Experts of a small language model: vocabulary 8192, a shared expert of 128 neurons.
Below are experts of layer 4 (counted from 0) of a mixture-of-experts language model. Rows are named router (the router's row for the expert) and show model dimensions 0-127. Each number is 50 + 12 x the weight over its row's rms, rounded and kept within 0 to 99.
After each expert's rows: a language model's description of what the expert responds to. This comes from a sample of Wikipedia text that the model never trained on.

# expert 30
router:35 55 38 38 50 51 52 39 63 68 53 48 76 52 38 54 61 57 64 42 52 62 66 54 34 41 60 43 40 56 49 47 43 59 52 58 64 42 65 47 48 58 61 59 38 41 41 59 71 48 68 63 53 36 38 53 32 55 46 36 41 44 70 18 45 71 35 53 76 70 38 41 53 47 42 40 31 61 62 46 60 41 59 35 39 53 11 45 50 36 53 60 69 40 65 33 41 42 52 53 48 66 41 31 53 35 40 64 60 38 31 49 58 61 39 50 63 22 53 53 39 54 56 64 44 53 54 65
It responds to: Pieces after P / le

# expert 35
router:30 56 53 30 54 61 46 49 51 39 53 65 50 58 51 53 46 50 62 64 44 48 52 47 42 40 79 43 58 42 59 62 43 46 60 56 60 35 50 31 66 55 52 59 38 68 48 72 37 46 32 69 38 47 45 41 21 43 27 44 47 70 51 51 65 69 49 69 67 51 34 28 70 39 58 43 30 51 49 39 58 43 53 53 51 49 33 37 32 45 41 50 64 43 63 49 52 51 51 64 48 49 42 58 64 30 82 69 30 42 34 56 27 73 47 42 68 54 41 52 41 57 51 55 56 67 47 68
It responds to: Word-final suffix pieces

# expert 16
router:25 26 38 51 44 49 41 44 63 57 29 59 36 67 54 46 55 45 44 38 54 58 55 70 46 47 62 36 41 46 48 31 55 58 82 70 52 43 49 18 65 57 33 59 57 69 45 41 76 31 37 55 61 59 41 36 38 41 39 63 52 52 41 51 44 70 47 65 58 60 43 46 62 60 43 60 29 65 54 46 49 38 33 56 59 56 37 54 48 52 54 28 56 46 47 66 38 54 66 58 50 58 56 41 53 32 56 53 18 59 41 38 53 47 28 50 75 60 42 51 39 42 43 56 64 61 50 64
It responds to: Names and function words

# expert 14
router:38 35 44 23 61 63 43 48 47 54 54 67 41 72 39 66 69 41 62 40 33 57 41 53 42 57 37 37 43 50 68 63 50 49 78 61 62 47 52 23 51 55 49 48 33 47 46 60 36 45 58 62 50 59 42 24 39 62 50 51 45 54 59 32 69 64 58 50 60 46 37 31 57 47 41 63 32 48 38 32 47 31 51 54 41 50 49 57 50 41 53 37 40 43 69 43 34 43 38 39 52 30 49 52 81 22 55 63 24 40 45 66 45 49 53 37 51 64 58 59 46 51 50 68 65 70 42 35
It responds to: Word-ending pieces

# expert 38
router:40 52 59 22 59 54 49 49 57 48 51 48 42 59 32 48 47 33 44 49 62 53 68 86 46 36 53 51 59 53 50 59 46 21 71 61 33 57 71 26 51 33 52 57 40 60 46 62 50 37 41 51 59 62 63 37 44 39 45 44 45 70 58 31 63 68 52 69 50 65 55 60 59 67 46 60 32 54 64 53 60 43 47 31 40 33 44 59 17 54 69 65 57 37 50 52 45 40 57 59 92 44 46 55 58 48 56 49 49 58 41 40 59 67 53 52 63 50 39 40 55 55 47 59 41 55 36 57
It responds to: List coordinators and commas

# expert 19
router:32 27 69 42 65 48 57 43 54 62 45 47 67 61 57 61 65 66 56 49 40 45 47 50 28 51 43 74 40 51 50 54 62 59 34 47 47 38 60 23 48 52 50 55 30 36 29 43 39 49 65 51 56 67 50 39 28 49 35 50 58 57 58 39 54 65 67 60 53 49 54 39 60 60 46 27 37 48 69 66 08 32 59 53 65 66 49 73 29 66 38 41 68 46 60 64 48 60 40 56 56 57 37 39 58 31 37 45 58 48 30 41 54 44 60 51 63 46 48 47 45 54 48 58 44 42 34 45
It responds to: Noun after article

# expert 27
router:36 54 58 43 49 43 48 55 45 76 56 55 52 52 58 37 52 49 46 61 47 44 50 55 49 46 42 55 58 64 32 45 56 40 30 69 69 32 35 34 58 70 63 78 34 47 58 71 53 60 52 48 56 53 35 45 51 30 46 30 53 66 50 34 60 75 37 44 38 66 23 28 58 54 45 41 37 47 67 49 38 44 46 49 30 40 24 50 48 54 57 51 34 38 57 28 46 65 50 44 51 43 59 45 78 29 59 53 46 60 35 34 14 40 48 36 53 43 59 53 54 47 57 52 68 58 45 54
It responds to: Numeric and tabular filler

# expert 32
router:31 53 64 28 44 70 42 54 66 54 35 68 64 37 39 42 44 59 58 65 34 30 42 58 45 47 48 52 31 39 50 43 54 40 42 45 25 37 43 39 70 35 47 60 38 41 33 70 60 51 77 36 59 38 65 67 44 48 26 39 56 47 64 49 77 63 49 56 52 30 66 28 50 57 50 47 17 59 62 45 43 54 39 43 71 52 37 65 42 56 57 30 56 41 60 45 38 50 55 47 50 49 37 34 62 26 56 44 54 55 35 51 53 45 44 36 66 43 52 52 37 49 53 54 50 40 33 39
It responds to: Pieces after opening marks

# expert 21
router:36 49 62 30 40 57 53 63 41 55 29 57 51 33 56 67 49 35 50 53 60 39 54 45 25 60 75 66 31 75 46 46 58 47 49 54 36 49 53 41 44 47 41 39 37 37 51 47 40 50 58 47 58 57 36 59 52 64 56 48 53 62 43 11 45 71 75 65 49 48 30 55 59 52 43 47 46 78 56 39 58 48 50 44 32 53 40 41 36 31 50 39 49 45 57 36 38 38 62 57 42 59 42 36 45 28 58 45 35 68 39 42 31 38 37 55 75 58 65 42 61 46 59 47 59 44 21 57
It responds to: Word-start pieces in sports

# expert 29
router:31 37 73 36 45 82 55 35 45 58 38 42 43 53 53 56 64 55 52 56 62 35 36 61 52 55 53 59 45 44 55 65 72 59 63 64 41 36 45 41 73 62 49 72 47 50 70 70 53 57 76 47 49 52 70 40 44 52 46 49 42 53 57 50 60 66 52 52 44 51 58 35 56 68 65 24 40 55 64 51 57 37 64 54 49 53 27 65 31 57 43 42 46 49 60 62 48 56 66 56 75 47 47 58 48 32 48 37 52 59 27 59 42 54 34 51 78 38 47 39 30 27 36 52 66 51 52 37
It responds to: Line starts in tables

# expert 24
router:37 49 46 36 39 44 56 47 40 41 28 51 50 59 50 64 62 60 53 57 62 65 52 54 62 60 59 46 43 50 57 60 35 48 68 49 50 36 70 44 54 37 61 68 43 45 50 62 58 55 38 34 29 53 44 33 58 56 34 32 44 74 63 52 67 62 59 46 46 44 41 45 69 34 62 78 32 47 51 56 51 38 36 58 35 50 44 80 41 51 65 58 44 47 52 34 20 56 37 65 70 40 34 45 66 22 67 38 48 56 29 41 51 53 35 51 63 63 49 63 55 37 46 54 71 31 39 58
It responds to: Surname endings, table cells

# expert 6
router:34 66 46 54 33 32 48 51 55 59 42 64 51 38 38 74 56 50 50 50 39 26 59 60 62 36 59 42 47 52 47 70 53 40 47 52 59 22 42 35 65 50 40 58 44 42 36 50 43 57 70 43 51 44 35 51 52 40 68 65 59 69 50 39 58 65 52 52 56 43 60 55 45 48 49 36 32 58 56 48 42 19 41 40 52 37 40 56 46 33 55 72 53 43 51 54 22 30 44 69 54 60 44 25 63 21 45 39 45 35 42 50 50 51 34 50 67 24 61 58 37 26 59 60 55 36 50 66
It responds to: Name-internal word pieces

# expert 22
router:31 30 62 48 54 62 47 34 57 65 49 36 39 62 36 45 50 56 46 45 44 53 49 63 46 32 66 60 50 49 50 50 66 45 43 45 68 51 54 34 39 49 33 49 45 59 38 66 39 54 52 46 48 31 60 48 51 53 52 55 57 86 54 23 87 77 47 46 39 46 40 57 49 42 45 43 37 61 63 39 37 34 42 56 59 45 43 51 38 54 45 64 58 36 45 53 41 54 44 37 63 27 29 52 46 40 36 50 52 55 51 48 43 64 43 59 81 26 37 47 49 51 69 87 54 48 41 70
It responds to: Numbers in tables/statistics

# expert 11
router:40 60 89 59 46 44 42 52 38 73 36 60 60 36 56 58 58 65 58 52 56 53 51 58 35 55 38 49 54 82 40 56 36 44 50 39 49 57 43 58 61 52 46 40 32 38 38 45 51 58 60 54 64 41 60 56 38 64 52 49 67 67 63 55 59 79 32 44 66 60 50 46 56 61 56 25 38 65 57 42 15 49 67 58 66 58 49 57 52 55 49 57 40 40 65 68 56 39 66 39 57 36 53 61 46 20 69 43 63 47 39 40 58 58 20 52 59 46 56 69 52 50 53 60 58 50 46 47
It responds to: Time and war nouns

# expert 12
router:34 28 22 50 32 55 55 40 45 46 40 47 53 45 39 44 68 47 71 58 63 51 66 48 30 41 63 37 57 45 59 64 29 48 31 52 56 59 34 45 59 44 55 50 37 56 50 66 48 46 69 61 50 67 29 47 65 46 53 61 54 71 49 48 50 65 50 44 51 55 62 39 40 49 64 63 39 41 53 43 35 40 68 38 41 56 38 42 48 46 41 68 59 39 37 30 27 62 65 60 65 59 61 35 69 34 56 40 42 47 28 51 62 48 35 38 55 41 59 42 60 31 68 60 62 56 27 78
It responds to: Table headers, coordinate marks

# expert 9
router:26 60 45 56 44 60 48 44 53 57 52 54 72 52 41 35 58 39 59 61 61 38 55 57 57 48 74 55 45 55 40 47 70 81 69 58 53 63 62 45 60 57 52 53 48 30 39 74 50 51 32 53 47 66 77 37 56 39 37 65 34 69 46 34 56 69 54 33 68 41 37 42 54 56 57 44 40 61 46 29 59 30 62 48 44 54 32 47 40 60 68 43 57 43 40 54 52 53 56 55 71 46 49 43 56 39 30 55 43 41 36 29 69 28 29 53 52 57 62 55 65 47 67 56 75 49 41 37
It responds to: Copula and auxiliaries

# expert 37
router:36 57 52 49 56 64 43 63 50 55 51 43 61 67 66 64 36 60 58 66 38 68 53 97 47 42 59 58 28 68 49 56 36 59 62 57 57 46 36 33 46 78 61 50 42 65 40 48 46 47 42 54 72 55 35 48 64 63 53 52 55 69 53 48 43 56 50 26 46 48 41 32 51 44 64 41 28 44 69 58 59 45 53 31 45 47 37 50 33 52 50 56 50 45 60 56 30 41 66 83 72 40 41 51 54 23 44 48 44 51 37 67 62 41 45 45 62 47 41 58 35 46 63 60 56 53 45 47
It responds to: Capital letters in acronyms

# expert 36
router:33 49 58 47 46 50 37 36 38 58 27 41 51 44 41 69 69 52 50 67 50 31 44 62 52 52 76 48 33 41 52 68 43 46 53 76 51 34 49 41 36 51 77 55 48 48 31 49 63 39 46 58 46 57 47 49 43 40 48 49 37 62 52 41 59 68 53 30 58 47 38 57 41 67 77 65 32 47 54 30 55 41 69 31 72 39 42 38 36 71 55 48 47 40 52 55 50 51 50 32 56 47 63 51 48 53 54 35 37 62 44 40 27 29 42 51 73 44 38 56 50 52 59 75 78 66 54 49
It responds to: Determiners before nouns

# expert 20
router:32 37 57 45 47 48 38 47 51 55 49 64 49 66 20 38 66 49 29 24 63 52 39 49 39 58 66 46 53 39 42 54 54 57 49 60 64 46 40 37 59 37 45 55 44 61 50 48 40 38 58 42 35 53 40 48 49 53 45 60 56 46 83 55 48 67 43 43 40 25 43 58 64 49 48 48 32 74 49 49 53 51 66 43 66 66 14 62 62 61 53 58 50 44 52 56 32 46 40 67 58 60 43 41 50 23 45 55 46 35 40 51 59 48 19 39 70 42 46 44 32 19 40 67 47 47 50 63
It responds to: Words after be-verbs

# expert 13
router:33 40 52 34 29 48 53 63 59 40 38 49 89 64 32 59 62 65 57 56 63 34 81 56 57 43 50 43 38 49 58 57 61 47 69 62 46 57 58 56 65 52 52 54 43 53 65 66 66 43 32 59 43 63 61 62 39 62 53 48 32 62 59 39 57 61 42 65 42 73 39 34 55 54 40 45 40 47 64 60 37 38 69 41 40 42 66 46 39 45 37 51 62 40 64 53 32 56 34 69 67 37 39 47 66 30 60 31 53 57 39 36 29 57 47 47 69 52 49 46 57 37 49 70 44 46 39 48
It responds to: Entity-type nouns

# expert 2
router:45 50 31 42 60 60 42 42 32 49 38 60 64 45 31 70 61 56 44 64 50 47 57 63 37 41 51 43 55 55 79 52 58 67 53 50 75 49 64 32 54 38 52 45 36 48 46 52 63 36 35 49 56 51 54 45 39 59 46 40 39 44 60 38 48 83 53 44 54 46 39 33 38 46 71 59 40 47 40 25 24 41 32 39 57 50 42 80 21 64 58 47 43 45 68 59 50 48 43 78 47 43 55 50 60 66 62 27 40 55 46 25 61 51 45 64 58 49 48 53 30 60 59 60 61 43 46 65
It responds to: Table cell separators

# expert 23
router:34 41 60 45 59 57 58 50 61 53 51 42 53 59 49 61 62 66 42 57 33 55 69 63 59 42 50 35 40 53 62 63 56 24 51 72 48 51 56 31 65 63 52 61 31 37 50 44 53 36 38 58 75 57 64 32 38 43 40 32 48 69 53 54 64 72 65 40 69 69 30 44 69 36 53 67 27 40 59 56 42 38 42 48 31 52 58 40 39 68 59 75 69 41 71 46 46 49 53 58 54 58 49 55 58 25 52 39 71 54 41 51 55 53 48 49 69 47 52 52 30 47 55 64 69 65 43 36
It responds to: Scientific word pieces

# expert 5
router:40 56 52 42 52 54 72 45 61 35 51 40 44 47 44 65 38 54 44 47 50 55 31 64 45 30 66 64 29 51 68 65 55 47 45 63 53 56 39 55 82 41 50 72 42 49 57 70 58 46 41 31 41 45 43 27 56 63 32 53 46 58 53 34 31 61 53 47 76 64 52 58 48 49 45 40 27 65 58 57 47 42 47 49 58 47 47 48 48 58 57 48 42 54 53 49 46 60 81 66 52 38 45 54 67 46 58 57 45 85 40 50 33 37 38 62 87 43 53 50 37 49 40 62 44 44 22 55
It responds to: Sentence-opening words

# expert 1
router:40 50 35 38 38 80 48 42 39 48 36 55 58 38 60 52 58 62 57 41 42 50 48 51 53 45 45 45 41 42 47 80 36 40 67 49 51 37 42 37 63 40 44 41 51 37 55 51 49 42 55 35 48 47 72 53 45 57 34 47 59 50 37 42 42 64 59 45 59 47 39 63 67 42 27 68 31 48 66 37 50 60 64 41 40 46 46 57 30 56 53 44 39 44 60 67 36 60 56 59 48 57 55 58 45 28 40 29 34 56 41 62 49 74 32 47 67 40 71 61 42 33 82 87 61 66 41 34
It responds to: Initial lowercase-consonant pieces

# expert 28
router:37 50 52 33 71 79 66 30 54 49 64 45 47 45 35 50 61 50 46 74 51 55 56 65 56 34 48 67 32 45 57 56 53 45 53 60 45 44 47 41 56 38 44 46 31 46 63 50 63 21 55 51 53 62 54 53 48 56 39 63 32 56 73 65 66 67 55 35 69 73 42 26 41 65 52 45 29 73 55 47 54 18 64 58 47 50 25 59 43 61 51 55 17 48 48 56 48 68 52 60 58 43 41 60 42 46 53 64 37 56 43 53 49 48 42 43 67 30 48 53 63 36 46 55 46 41 47 37
It responds to: Clause openers, year commas

# expert 15
router:37 41 52 44 52 56 68 46 57 66 53 27 49 21 52 54 42 59 68 51 56 44 46 50 47 38 84 42 44 43 61 55 51 58 42 64 49 50 51 41 50 57 44 54 56 62 51 55 34 48 73 46 43 61 24 51 34 52 45 35 38 67 62 50 78 76 66 58 60 56 59 52 29 62 29 61 29 42 47 46 58 50 44 39 53 40 36 65 45 61 55 32 42 43 58 62 47 50 62 68 56 52 47 60 75 37 42 44 45 50 38 48 47 27 31 83 45 36 63 56 39 40 50 41 63 50 28 59
It responds to: Line breaks, heading marks

# expert 4
router:46 50 51 42 71 50 64 42 49 50 29 48 48 47 48 44 62 48 57 42 59 44 31 73 47 20 57 26 29 45 29 36 52 58 60 59 41 52 70 24 71 34 60 56 46 65 51 54 66 36 58 58 66 64 68 37 33 58 51 40 73 53 51 47 58 66 32 57 60 40 38 51 52 52 49 38 45 61 65 44 25 36 57 56 63 42 25 49 39 70 57 63 32 46 54 33 51 40 56 60 59 43 30 47 58 43 67 53 39 61 43 57 57 32 39 53 57 42 43 44 46 29 62 63 69 59 58 52
It responds to: Line-initial dashes, sentence periods

# expert 17
router:36 34 36 39 60 54 64 27 54 33 56 48 62 58 39 66 54 52 53 30 58 38 54 69 41 59 53 56 56 55 62 44 56 40 69 67 45 56 43 47 59 46 47 58 43 51 57 64 49 67 36 53 31 65 58 31 39 44 37 60 81 52 46 31 55 69 37 41 22 57 48 69 25 51 35 47 37 66 56 63 43 48 44 28 48 65 25 68 51 71 58 51 40 46 64 30 54 55 56 65 64 47 43 51 66 32 62 59 55 64 44 46 60 44 32 60 65 47 48 61 59 42 44 77 52 47 43 45
It responds to: Past participles after be

# expert 8
router:34 52 45 49 42 60 43 32 53 57 55 48 63 47 32 44 67 53 65 68 44 35 57 61 37 55 39 53 47 51 30 58 49 62 66 42 70 54 53 34 55 42 60 51 41 45 40 59 64 55 52 56 38 51 35 54 38 39 46 72 49 43 53 48 60 64 47 51 45 45 66 42 56 69 47 59 39 38 56 33 27 37 57 62 62 44 25 46 44 46 38 34 29 42 68 38 65 42 58 69 56 65 45 64 54 20 55 40 43 57 41 94 60 74 50 45 65 67 59 33 46 46 57 69 42 46 33 65
It responds to: Mid-word consonant pieces

# expert 10
router:28 40 58 52 50 72 51 37 61 63 55 61 56 44 50 80 53 46 54 40 58 46 69 83 48 45 65 40 49 60 50 49 62 45 61 57 46 39 47 31 61 55 41 47 56 49 41 39 63 39 38 55 60 59 66 60 40 54 51 48 47 74 57 50 55 66 51 39 44 55 63 54 32 44 54 58 34 52 76 41 38 26 44 58 49 51 35 57 27 54 47 37 39 43 58 43 18 54 64 60 79 57 30 52 57 48 58 68 35 38 42 46 21 38 37 39 47 37 58 71 59 45 33 42 48 44 32 56
It responds to: Prepositions after nouns/verbs

# expert 25
router:34 51 86 49 71 66 48 46 70 56 49 63 61 73 59 63 58 51 55 64 56 52 35 67 26 51 40 64 52 57 30 50 48 66 42 58 45 63 65 17 72 36 41 56 39 63 49 44 52 44 61 54 54 60 52 52 31 51 37 31 46 45 56 56 58 70 52 52 53 53 54 54 59 61 53 28 44 63 57 49 51 66 50 67 69 43 41 68 28 63 52 56 51 46 63 49 54 56 64 44 52 32 42 52 48 25 46 47 49 56 28 64 38 52 38 56 69 59 44 34 33 63 64 64 43 29 47 46
It responds to: Determiner-following adjectives, kin

# expert 0
router:37 49 41 27 22 53 40 44 46 41 60 49 60 59 42 66 55 54 58 30 88 51 65 68 39 36 58 35 46 56 49 44 32 53 45 62 42 64 42 42 47 49 60 47 35 47 39 46 43 44 49 70 34 46 33 53 39 50 41 60 58 59 74 47 56 68 65 52 58 72 51 33 66 49 51 56 40 68 50 46 50 60 52 62 48 51 56 50 25 48 55 64 56 47 61 37 36 37 47 70 56 46 11 68 58 26 44 57 47 38 35 57 48 57 36 48 64 35 41 53 50 41 68 55 54 49 25 51
It responds to: Proper-name word endings

# expert 39
router:36 54 53 50 30 55 37 43 41 71 62 60 42 55 36 43 43 58 69 69 46 43 48 56 44 52 47 34 43 52 39 61 58 63 47 44 54 59 45 39 52 32 53 37 29 27 47 61 54 36 80 56 47 43 32 50 56 65 60 64 46 54 60 56 70 68 42 47 54 66 74 43 75 60 46 42 34 73 60 46 31 44 66 51 47 39 49 57 25 55 61 47 61 34 78 52 36 33 59 49 53 45 31 57 60 19 38 54 35 49 37 73 56 67 45 49 67 51 56 58 47 58 55 53 52 35 40 55
It responds to: Name-internal fragments

# expert 31
router:33 43 43 34 44 64 56 38 49 48 42 64 52 48 23 42 65 47 51 67 45 28 45 49 68 48 41 53 38 50 65 60 63 30 49 43 64 55 49 53 74 42 46 42 52 41 44 55 56 32 64 48 58 51 49 41 32 76 49 55 64 50 53 45 58 63 58 45 49 31 79 42 32 61 52 48 38 57 52 38 29 47 58 64 68 59 41 69 31 45 63 59 41 44 68 50 29 37 56 30 51 29 47 39 54 22 43 44 43 57 46 61 60 42 50 48 62 27 63 52 40 19 36 61 44 42 35 61
It responds to: Verbs after to

# expert 34
router:41 27 41 26 43 60 55 53 45 52 59 72 59 54 48 43 44 70 50 56 53 59 52 69 26 61 64 55 33 41 41 54 47 57 41 56 57 34 34 43 44 61 50 79 42 49 32 44 49 25 42 80 51 56 63 43 54 30 39 42 52 79 74 55 41 77 32 72 34 58 49 37 55 49 56 42 39 52 49 61 41 57 75 76 48 48 50 59 48 50 34 46 64 39 62 58 55 43 62 48 51 26 48 38 56 41 63 47 64 47 29 48 44 51 52 60 65 55 50 58 57 50 43 66 53 55 35 43
It responds to: Infobox values and connectives

# expert 7
router:37 29 54 51 41 42 54 54 49 54 35 63 42 46 32 46 41 64 56 58 56 40 68 63 44 21 46 49 57 51 36 59 42 36 49 67 46 52 52 55 54 71 57 51 23 47 41 46 61 33 52 51 49 28 55 60 60 45 52 30 60 64 62 64 76 69 46 54 38 60 52 28 32 56 54 57 45 57 66 54 39 42 45 37 46 60 48 68 35 56 37 57 46 45 47 68 50 47 31 43 45 44 40 61 60 30 55 55 38 65 42 50 69 59 21 31 57 33 43 71 47 21 48 66 56 40 39 75
It responds to: Countries and states

# expert 33
router:34 55 58 52 50 60 40 26 61 72 45 45 51 43 31 65 48 50 52 44 36 45 54 64 55 52 54 58 27 57 51 58 33 44 53 54 31 50 37 28 74 62 54 59 58 45 29 45 61 63 42 49 59 45 46 48 36 37 63 57 56 63 63 40 66 64 39 42 67 72 35 34 68 32 65 42 42 46 56 57 44 38 45 57 72 43 47 57 34 51 65 52 62 48 35 48 56 34 42 61 54 59 50 56 56 24 67 39 52 59 38 25 59 58 48 55 69 24 68 57 46 48 41 77 57 33 29 56
It responds to: Mid-word pieces in names

# expert 3
router:31 36 39 32 41 68 54 35 48 70 54 52 69 33 44 38 47 54 60 67 53 49 53 55 49 51 67 43 32 43 47 65 64 59 52 57 38 51 52 38 64 53 75 66 36 52 41 59 41 47 72 38 40 30 48 66 49 43 56 45 62 64 50 39 57 58 45 60 66 48 71 39 60 60 63 49 28 45 53 48 35 24 64 52 56 72 32 56 45 63 54 70 63 44 62 54 33 52 56 67 38 55 45 34 52 22 58 40 61 55 26 53 43 66 37 38 52 41 51 52 24 53 53 47 33 62 34 63
It responds to: Short mid-name fragments

# expert 18
router:30 37 55 41 49 57 37 48 39 64 32 61 47 55 38 45 61 45 56 57 56 54 41 48 41 37 43 32 54 62 48 72 42 60 48 65 58 52 52 24 44 71 58 88 35 58 35 45 45 42 52 53 38 61 58 36 41 43 51 30 52 53 60 37 70 67 29 61 52 68 38 67 39 67 66 32 32 46 59 16 43 33 46 46 30 48 35 46 47 56 44 38 47 41 48 35 61 66 48 51 54 34 43 68 57 30 35 38 45 37 41 45 45 51 51 36 63 64 51 51 31 56 43 63 50 60 37 49
It responds to: Architecture and measurement pieces

# expert 26
router:45 42 37 36 40 58 44 39 56 49 62 49 43 42 26 62 49 59 30 63 64 52 53 66 44 35 60 55 33 72 48 62 43 67 41 36 41 55 58 17 58 47 39 55 33 43 52 50 56 48 52 45 55 57 52 39 53 65 69 40 66 52 50 58 58 73 39 63 43 59 53 52 70 39 55 61 32 53 67 66 61 58 58 58 57 29 30 63 40 62 57 51 46 37 70 75 38 57 50 40 61 30 42 46 64 39 42 52 50 55 29 53 48 50 34 80 60 62 52 74 43 27 30 55 38 58 54 43
It responds to: Closing parentheses after years